Below are experts of layer 5 (counted from 0) of a mixture-of-experts language model. Rows are named router (the router's row for the expert), down (a neuron's output weights, with its number) and show model dimensions 0-127. Each number is 500 + 40 x the weight over its row's rms, rounded and kept within 0 to 999. Numbers have three digits each.
After each expert's rows: a language model's description of what the expert responds to. This comes from a sample of Wikipedia text that the model never trained on.

# expert 30
router:447495440508514564493566523471487482493474552499505550454448464514466566503470501520479508530527460513499508486582472547484462546481448588464532487482510573473476550528535523452437470529549482508511515454473546446504541500447507492426428516485557523507481555429495470490482489600550528437518442509504479499507471493449539483543491576477454469475559498496551411504524474448426581409500
down5:452489592558505540531417471493509462473465455519506473555535510477480487518491462508517485521482481501531460605526516512481547515499490543475460508503619428487502481496507481471489499472525511524492529523472515498484483510512528524418548470488407445500546521521501472524524584483603492536381464494507504512444504465438505451447497449459607526504491562604497511478471464483544518479448
It responds to: Military and warfare. Nouns and word endings in military and naval history, such as submarine, Operation, aircraft, Army, ship.

# expert 3
router:515576498527511541432461499537501575530535521515506487455459516493552420491536527514549509532476459544523604556489551485553469454526574530461546538465458521523553508482457479517541485475478511488446493475477572534453456488427479459585482519501454475562512510491504555458443471456449545487501446510484441489516525550449552515512384500511486502505479571472595546511470506513534463518432
down0:517453493521443490488438519434520473422511544478509537510508549485557540506555553511485493449442474494518501610442448497501569503550511451484454549486524482500521476463492504487530549463484478480514561437563477495456495429487494551464500470530561537426430470500495525531561526515505502534564496630415509573465494487489452490476532496567528425492507523432548489446491490523462547520536
It responds to: South Asian names. Name pieces and tokens in Indian, Pakistani and Bangladeshi contexts, such as Bal in film credits, INC in election tables, Pan.

# expert 20
router:450487426524497557469500451534499515489437516518623505470493512485518507518545486564542533456519464540471519523469488455529452518535563522540572486491485497389527482498522523475443519484451484575526530472443565472490510539523564470482470543564505548510553446547532552478425538478609534442508524478567573519524462537548537536447508496508503488483432576478518490478517527451506499466518
down0:511466501545524514515463585459455489467528516540525509534541461520518448488535546522547567504546515389515475540584432516472453543497513511478493507571514520465512552506474481454414579550502491451504590574499446502520508529439503531434436505536496444510482464506438479523524452494541491443519523552462524535481505491433492471483425506494486506454601500537479565434500500511436508463465
It responds to: Non-Latin bytes, function words. Byte pieces of Greek, IPA and diacritic characters (ʻ, ʼ, ɹ), plus articles and conjunctions such as the, a, would and from.

# expert 1
router:554576561556562556534491530521523511583515510480543488501467429430553570492481558463427515510502484542416499461461468549405398476512403510524522507436470430478477493595513509481496529436485544516498502453469478444534490506479530482547470448496527535520454470508483440496462529503494482540491551471520467510502485537501504506497488566523482498519467500491516457585567441493510492511569
down0:554511436538496534495506436529503529541528520470528456489448528500485524474550398443463491507439483511549575489528453503583485503463538476507453519445584553452504560542589535455532485491533516447594476467479527490527406525503477442454510498465513504573484441517483505538498450540516507563515490453456533456540427494468457506505526521482510566522444483509508481568495491424537449501440
It responds to: Foreign name onsets. First letters or pieces of non-English proper names, often accented or Slavic/Turkish, in tables and lists, such as Š, Č, Ö.

# expert 31
router:440504438544601508469522508462585506462469553570524425469455529521527516580515536499447488423508456553581502524497502470529424530475537533464496509556471550446515477465478495550520502549500449559526498516515474560508484503475544507550492492476474480476497469493537453418467475478513569494425493553499465410446503437421526536513510484540564469518556508490523520531565559539502505491460
down10:536401560534490575496429498517519486445489489529537528614515438523497513508508482491495544509483525529435504490499457484455570543506487492516477498534509472543481522475432475479532596538549526484453575503511477515482540443497429502514468460544612482544490459509459498587523537450524469514467469483491486557536459590439531531485452482447424485447447495487485512539470438479463515546501
It responds to: Politics and election tables. Party names, government words and numbers in election results and politics text, such as Democratic, Republican, ran, percentages.

# expert 29
router:460431473468395478460477517449542530554470519505549514505491486488544543537506536535501522569455525521506485536470426439499526567471480536558505449469543507521574432529502465492485438501539539522535500460454525490525462508544471538524460570590490491422537465548541531485480463517451456561525468528447477599523495496532570490532542487603522473467454533490455472449498436513488446514479
down0:418485536499515562487533549506502524472486503524521476544485508516525487419520513568425443518532534433460507501526510533428538483468494485538512523491515480508436413407500463511495544495568438529468505553463538540494536518493575487484478514552497540445478527537487460512428601456571451419527538502435476515504499514526469484481583500493426509543525531467612488501486442492440497499519
It responds to: Short word-start syllables. Short opening syllables of words, such as bro in fibroblasts and broken, be, we in tweeted, and su in suffices.

# expert 11
router:507530507476508506510486525430564450503487503534427481573503466441471469502484504584530486467526487447504495526558506505485489528514435462517445513457512454475503505509502439448573451526456511454514561569505494450470469485419534555477537415458478495537536523480475422483512525556472456590445594441470474474505568525483539526518595537513496514500580438508479512485476519502506566576481
down0:474478489493482476599533503482495526398571541475510497471486475487553502527517490531606540498524504487538488499451515527547516576540449523490486545557480581492446534506471498455482414452558494481473582441549476479511549443488486485476451500538460476456459496482426413498584484465518462596443508518481554511499485608536504460529552527510503528481486467540486513507478494424513492502490
It responds to: Sports career vocabulary. Sports biography and table words such as League, Cup, Total, Career, professional (career), draft, plus team and city names in rosters.

# expert 27
router:473443449554515532427509439511495465470501516523570530442419489572536508520508499520536518443442492518454501546460480450538500534547533522482565539465494542460516469498555584502453532457453435579531501478461553441441462554499555495478479529519473506544458470530490501405455516469567523523447495505505506551517550474560528521427527518520541441522463539470531432467537466440480456447470
down5:602528455513576479452502475443464472459508500469521462509502452495529520516519497513468495494588522512461448469473433487434481451483501556561517561519520491487444555597469481445548497550456461495548572521445525510507497488541488494546504535442483468490602533449514481469552528591472486620491499482450494524501454432494485480513462493539517507465554534521456477567541464450538486494538
It responds to: Short word fragments. Short mid-word pieces and year-final digits after 200 or 201, such as on in Season and Amazon, er, 2022.

# expert 19
router:560505447442516512520525548563508471545515439570477524519557497510494475473558514500499523427519520494579498481448549455468454507498491518547450520515540538473462494451484410482472439446491468564523565487546475537495586512448544559411494517543564529472529530518443516568484545483496549487470543400439474506474447541517463539503462497443496576466530442484538535508512559517493450504534
down0:506574511468524498428529538475460524545464506488517542420495474542511532542529466450542530511545450491473520524500507584473516433482454534492530455495470506556513487497428518444429549581456533463464414537554509532464476466548485522590495472536489531513532440497444463565498555483520421469551533487529465502469556413526564484519473492516532518562485532467532442536498465437493423507462
It responds to: Infobox field punctuation. Colons, equals signs, pipes and parentheses that close field names in infoboxes, headings and lists, such as Venue(s): and Born.

# expert 22
router:444501525544458504501491523424521516473501523536479508549447440510414506521530421516527503483486403447510482482513485459528506582562548544477480540423530549466432465477499499480481607532605438488579586464501541531475499511502508509450429469486531554506428511429499560516473491490473501448421494526478541511524541489531447483491519485505489504504552554517495472473569484443483520511473
down0:479499483438507538474494534499516475541478504486547587476607488505531541528526459467491451438523544542445488488466427563506529505483481476480439505567497469462487410531511497529491498527448537449541430516465454516470483452468483487501537612478538579509585489521523532469509501511592525479474465554506430459475470506483510545527438469504537503548460482371494485545511488533528480455544
It responds to: Road and place names. Word endings and abbreviations in road-route and geography text, such as terminus, -ville, SR, metro, mi.

# expert 9
router:510481494469509552480441523517462493506587521565497576519459522501557425461567516538508549476521492441491517470539498471574451547547523502505527521488453522461504502421509583455495476462609527540464486513488531453494534511450527482450474552498511550510404416520508575445466533466512501473524487435498492531511582513539523482466451537495544521482496513476530574503524449437519454408484
down0:475552488540513488493554492469562508495448491529470480483497511484477589555431496463487479420476518479495495442489496442448493498471503496480508593475565505597428516541543475574428522496446433462571611472572488551535468494502496549540474424474434549496454554481522464505587524545514476528534504486482444512464481518493521459521557436483507490502474484518458433505527487525514562524500
It responds to: East Asian names, tables. Pieces of Korean, Chinese and Cantonese names and cells in results or data tables, such as Kim, Kong, mahjong, m.

# expert 21
router:516559536592574501473433486507492479497556508478512499480439433433581513480560494446528497470494399513458536471488458469522400563492489558431542524459533489514472513522465556559543488456513524527463476414502495535423439516457483461494461453544562481512464508518522555471535490452418525475529499486441515545481524455508543531511471567471485521498447548478497507504509521506585486525541
down5:486556505573557545462511426508521457508502490455490511527454503494499473481474537501473553497508453461474537423549486458502532512412456544542577563466508549453532485522591434444537461532540521474550466508452503407514580542468515458500442551533503507478466473440517514451542456535466546496521524456514499490473518597466471548471492460440467531531397522534470556524542475497491505532529
It responds to: Geographic and census data. Settlement and population text, statistics tables and Cyrillic letters, such as village, nearest, Rural District, vote counts.

# expert 15
router:479548490464446463454537468470447498453419499476527447602525583463576537492549554536515505505522462515511505473463532509448511521546467473481462504545533496475473487539463470516525445552442536455505456540583526505526456489508492473503518462461523502475574536432569510557563453482514523421510528528551527445510565452480511528581464499550428517439568558505436503490457528496527513457509
down5:473510524498478516549472465472512488485533452501509531489494491485490468498480453491490558445554578533502516395564498455527493493553522562533493515527469434601575523516491580490523450500474459438365545523483465446495524479554453454572460480537492517518548483554544513554474560442454478498516558494542460486558434497544488501492465485475469502455483519508577479556511458468565538473463
It responds to: Verbs and role nouns. Word-final participles and role or occupation nouns in narrative prose, such as leading, sent, used, coach, employee.

# expert 28
router:514437450498521564539511419574483527438497507416537496431382528550522560470512491450498498503476512510475531516576488504512445564499525454435492497469494533461446487473535535520438540510474497534470525479481537449582562485525502504495443548488488523526549545548482454459454516432591539480536556450498509484479516516562528499497496474486544509526424502478542446492562488506533452420455
down0:550495495568512487473524501574484497559567549593481508433541445460477530497501457461485484496541513480477507432587536489515398435602530523422481468485460469478460519529466568552512481462502489472490515444471521507489511482448483516549477560441534494506492574501481570475528580546504499471477530472442497511560466533450460509476444395520519529544471480519586490494505502505527487463491
It responds to: French and European endings. Word endings and accented letters in French or European names and history, plus century-style years, such as Lorraine, France, 1620.

# expert 12
router:432490449597481563525534520511552529525413515545511521455414468544563534594462453521518521466463472570587520553426474528584524510515566540411478496477511519483488496522524489465513581550525408437431533466488527522520552464523503498477469479481491492495457511501473471474522498484510487466430539472542438455515469532492479523500440503497554542474480549504540477481518532497459473455532
down0:575496505512534538542539527543529498498509532510520477501503486515508479495501450425509470507511450488541510488492475531444486485452554501543507516453402540567530564447529468552490537423530490422450385458485492578534519511533530519573553488475474511509454530526473474492443522458550458411537490552546511512445471519571437458406527527486504506508458528554527460509511521545476500392486
It responds to: British and Irish names. First names and name pieces in British, Scottish and Irish contexts and election tables, such as John, Scott, Mc, Gaelic.

# expert 23
router:483451444547525530429517436510482475456507522525575535447418485566535514526532510526542520454444496516448507538459475457538499531558529536482564550463504546454507470502553585500455531457451449581537508470457548442444466553482567506476478532529485478550464458513490504403457511470567522533452506493507508560528545486555516519431527522534526441527459539478526438473521485438475470451465
down5:486445570521440509491495517561507538511448491513487521541513614447444586559495490564459531451467492513478521540479488529520517522524577486441517471527489480599465492533448462529425479436553487560450445568470428500491504531522500436548437457478413502463498459453508471463502568531540458478469466515491492479530489498543503469547519519594497432465505550537491486518470521485507517480558
It responds to: Stat table blanks, word endings. Empty cells in sports career tables and totals, plus word-final pieces such as -er, -ter, -in and -ers, and 193x years.

# expert 26
router:480442452555518521439507436522507465456501526520565531443411491563528520526524513513539535446450494509448506530469482453531497540550528534481565545462503547480512476497552580507444532453450437575529497465464552440441460527502554500485471529527478476540465472530492508401458513473562534532443500495507517548491551477568521520420527518525537436521451537465524420472532478446478465442461
down5:501504554470557505425545536460481525514486532491512445492451378521463455454509521456477530475539509558498524483494489466472565571517562525437394460458496465557485436528479553574547479456515526556482524487453463493514512504473495563466448579491529509483556513440509536577516485448502512494436482522520453507611572558529524487491459482472536515536493518493453516522439506480464496468465
It responds to: Accented letters and periods. Accented vowels inside foreign surnames (Pácora, Dálmine), plus sentence-final periods, decimal points and digits after years.

# expert 10
router:501477501477589456563500492404467446465501485507468429554519475518486432527470505488530483526512513460560457546574502505450546449478465474545496441498493478592529523557436470467482548554482512509483482551531465553469535513461493537458562444525510475512478539458529473506522563453470427513433542437480483531513521568505481479529500503493465515486594440501429528423476510505520567585531
down10:463496542501496519551482537537472576467491510473457469483582487485570461499515550478489503446494466440529543530504536452454529491484473454499503431487466468548472466486426463500514502522476566467461524541488459510530426501468561527515550487431485474601532508476505494533490514475454480544566549550562545500481455520503360578512548481502465543503534591499485498493446417572483468500534
It responds to: Verb stem pieces. Word-initial verb or noun stems that take endings like -ing or -ed, often in sports text, such as pass, eng, serv.

# expert 13
router:526450500477492469549539496485458561483489526535511477516519545505498449495433442462547461488460471486466466553536530556485550387538487456537502484585498431599534575559477498523523476514473501474475468533539424513499542523525486454517563453543546467525525531474558477552529457451457421540546448546495496510520432472505440450440546435448510469529474450504476567454463530501480485524474
down5:501477463499522477552518452513411535497426526524523536472491513442469473491523444506508538480544543470546532541557480482485522534487494546473459526546475450567536490524499527448525474527504658527510434515534476455482502528483452489444536485463505486511463530517415501547572519416446494539517501499445459463584530539470478490503540456553520485450589472530527486587470563439484478524466
It responds to: Latinate stem pieces. Stem pieces of Latinate words ahead of suffixes like -tion or -ative, such as administr, produc, oper, ic.

# expert 8
router:467441446551532523429505448523485472458497513526570519448424490564541520531526499516540515455429492518446503555470476452523492532558529524475562541470490547462512483507547581492452534462446440581521493468460540441444450556503559493488470530526479501549460467525489493403457512468570545535447505500497511540531545482550512526428525524522549428534467520472522438479534461450463456446477
down5:496483490556529429432514595565534520481514572536503609461570467514511524486574513412491500487528486506477545519512475504456479446503490468533451520494484468476495510489484528438415536463503480499475446480531440565475543481614473477456500471579517558462538471516410473565440423506493524442485471448506504487514506488495560576484514474553478499491535513492509531459466475483494551543490
It responds to: Word endings and plurals. Final pieces of words, often plural suffixes, such as organis-ations, facil-ities, argum-ents, hom-es, plus the and a before nouns.

# expert 14
router:492508436526527510468490475501489502466526423508518521458459531531529540521551481484443539510524444504466486518504486507564502577534512435488561477534472481440558499463491663448514519476546557542466501545485512441489536483516522519503475572522524557553505446515446525506453498494565486513523462488568552520469509529528529518542450530495535409441518576487537517508487502465493389412481
down0:567411522505583408468567590481567524462498504540525510492426529470468555487508462486463379480552464498494510473473493505516523514455505512515458484522519492576522498491488542454468468454480556437523464472412458476538501491525500547439514504518446557592556452429512477479444504538512458538501550495501478472530476481577472513526566552455540492491510537515527486547473493504548527482453
It responds to: Chinese names, capital initials. Capital initials of transliterated names, especially Chinese X, J and Q (Xiang, Xinhe, Jalan), plus sentence punctuation and modals such as should and must.

# expert 25
router:537471487471504450479541494491520446449493526540504470498469521460558489450499543502504535488451552529508437525505420489474549499507524480452514416512489545565515396524508464492512470567562443502471457444455543474516533529525423458494502442605472449499527571513565574524515482458527432551446466513544449555499494516531550434528576528496456506551502470510473528423555460489516493529535
down5:606485520543512534501434495470504504544496573537458515480490521464528516519508493528481539475486561442475523531553503478461519456536559457497519489535552482482487458481484484535425552509536529496562498463423492465475516476501536438520437514508468526597482467514520436551436455492558542475488458572459461562551489443456519473480561470519522489442514400549476488485557413476483426488572
It responds to: Mid-word ou/over pieces. Mid-word letter chunks like ou, oun, over, air, ain, ter inside words, such as Fountain, county, overhead, paintings.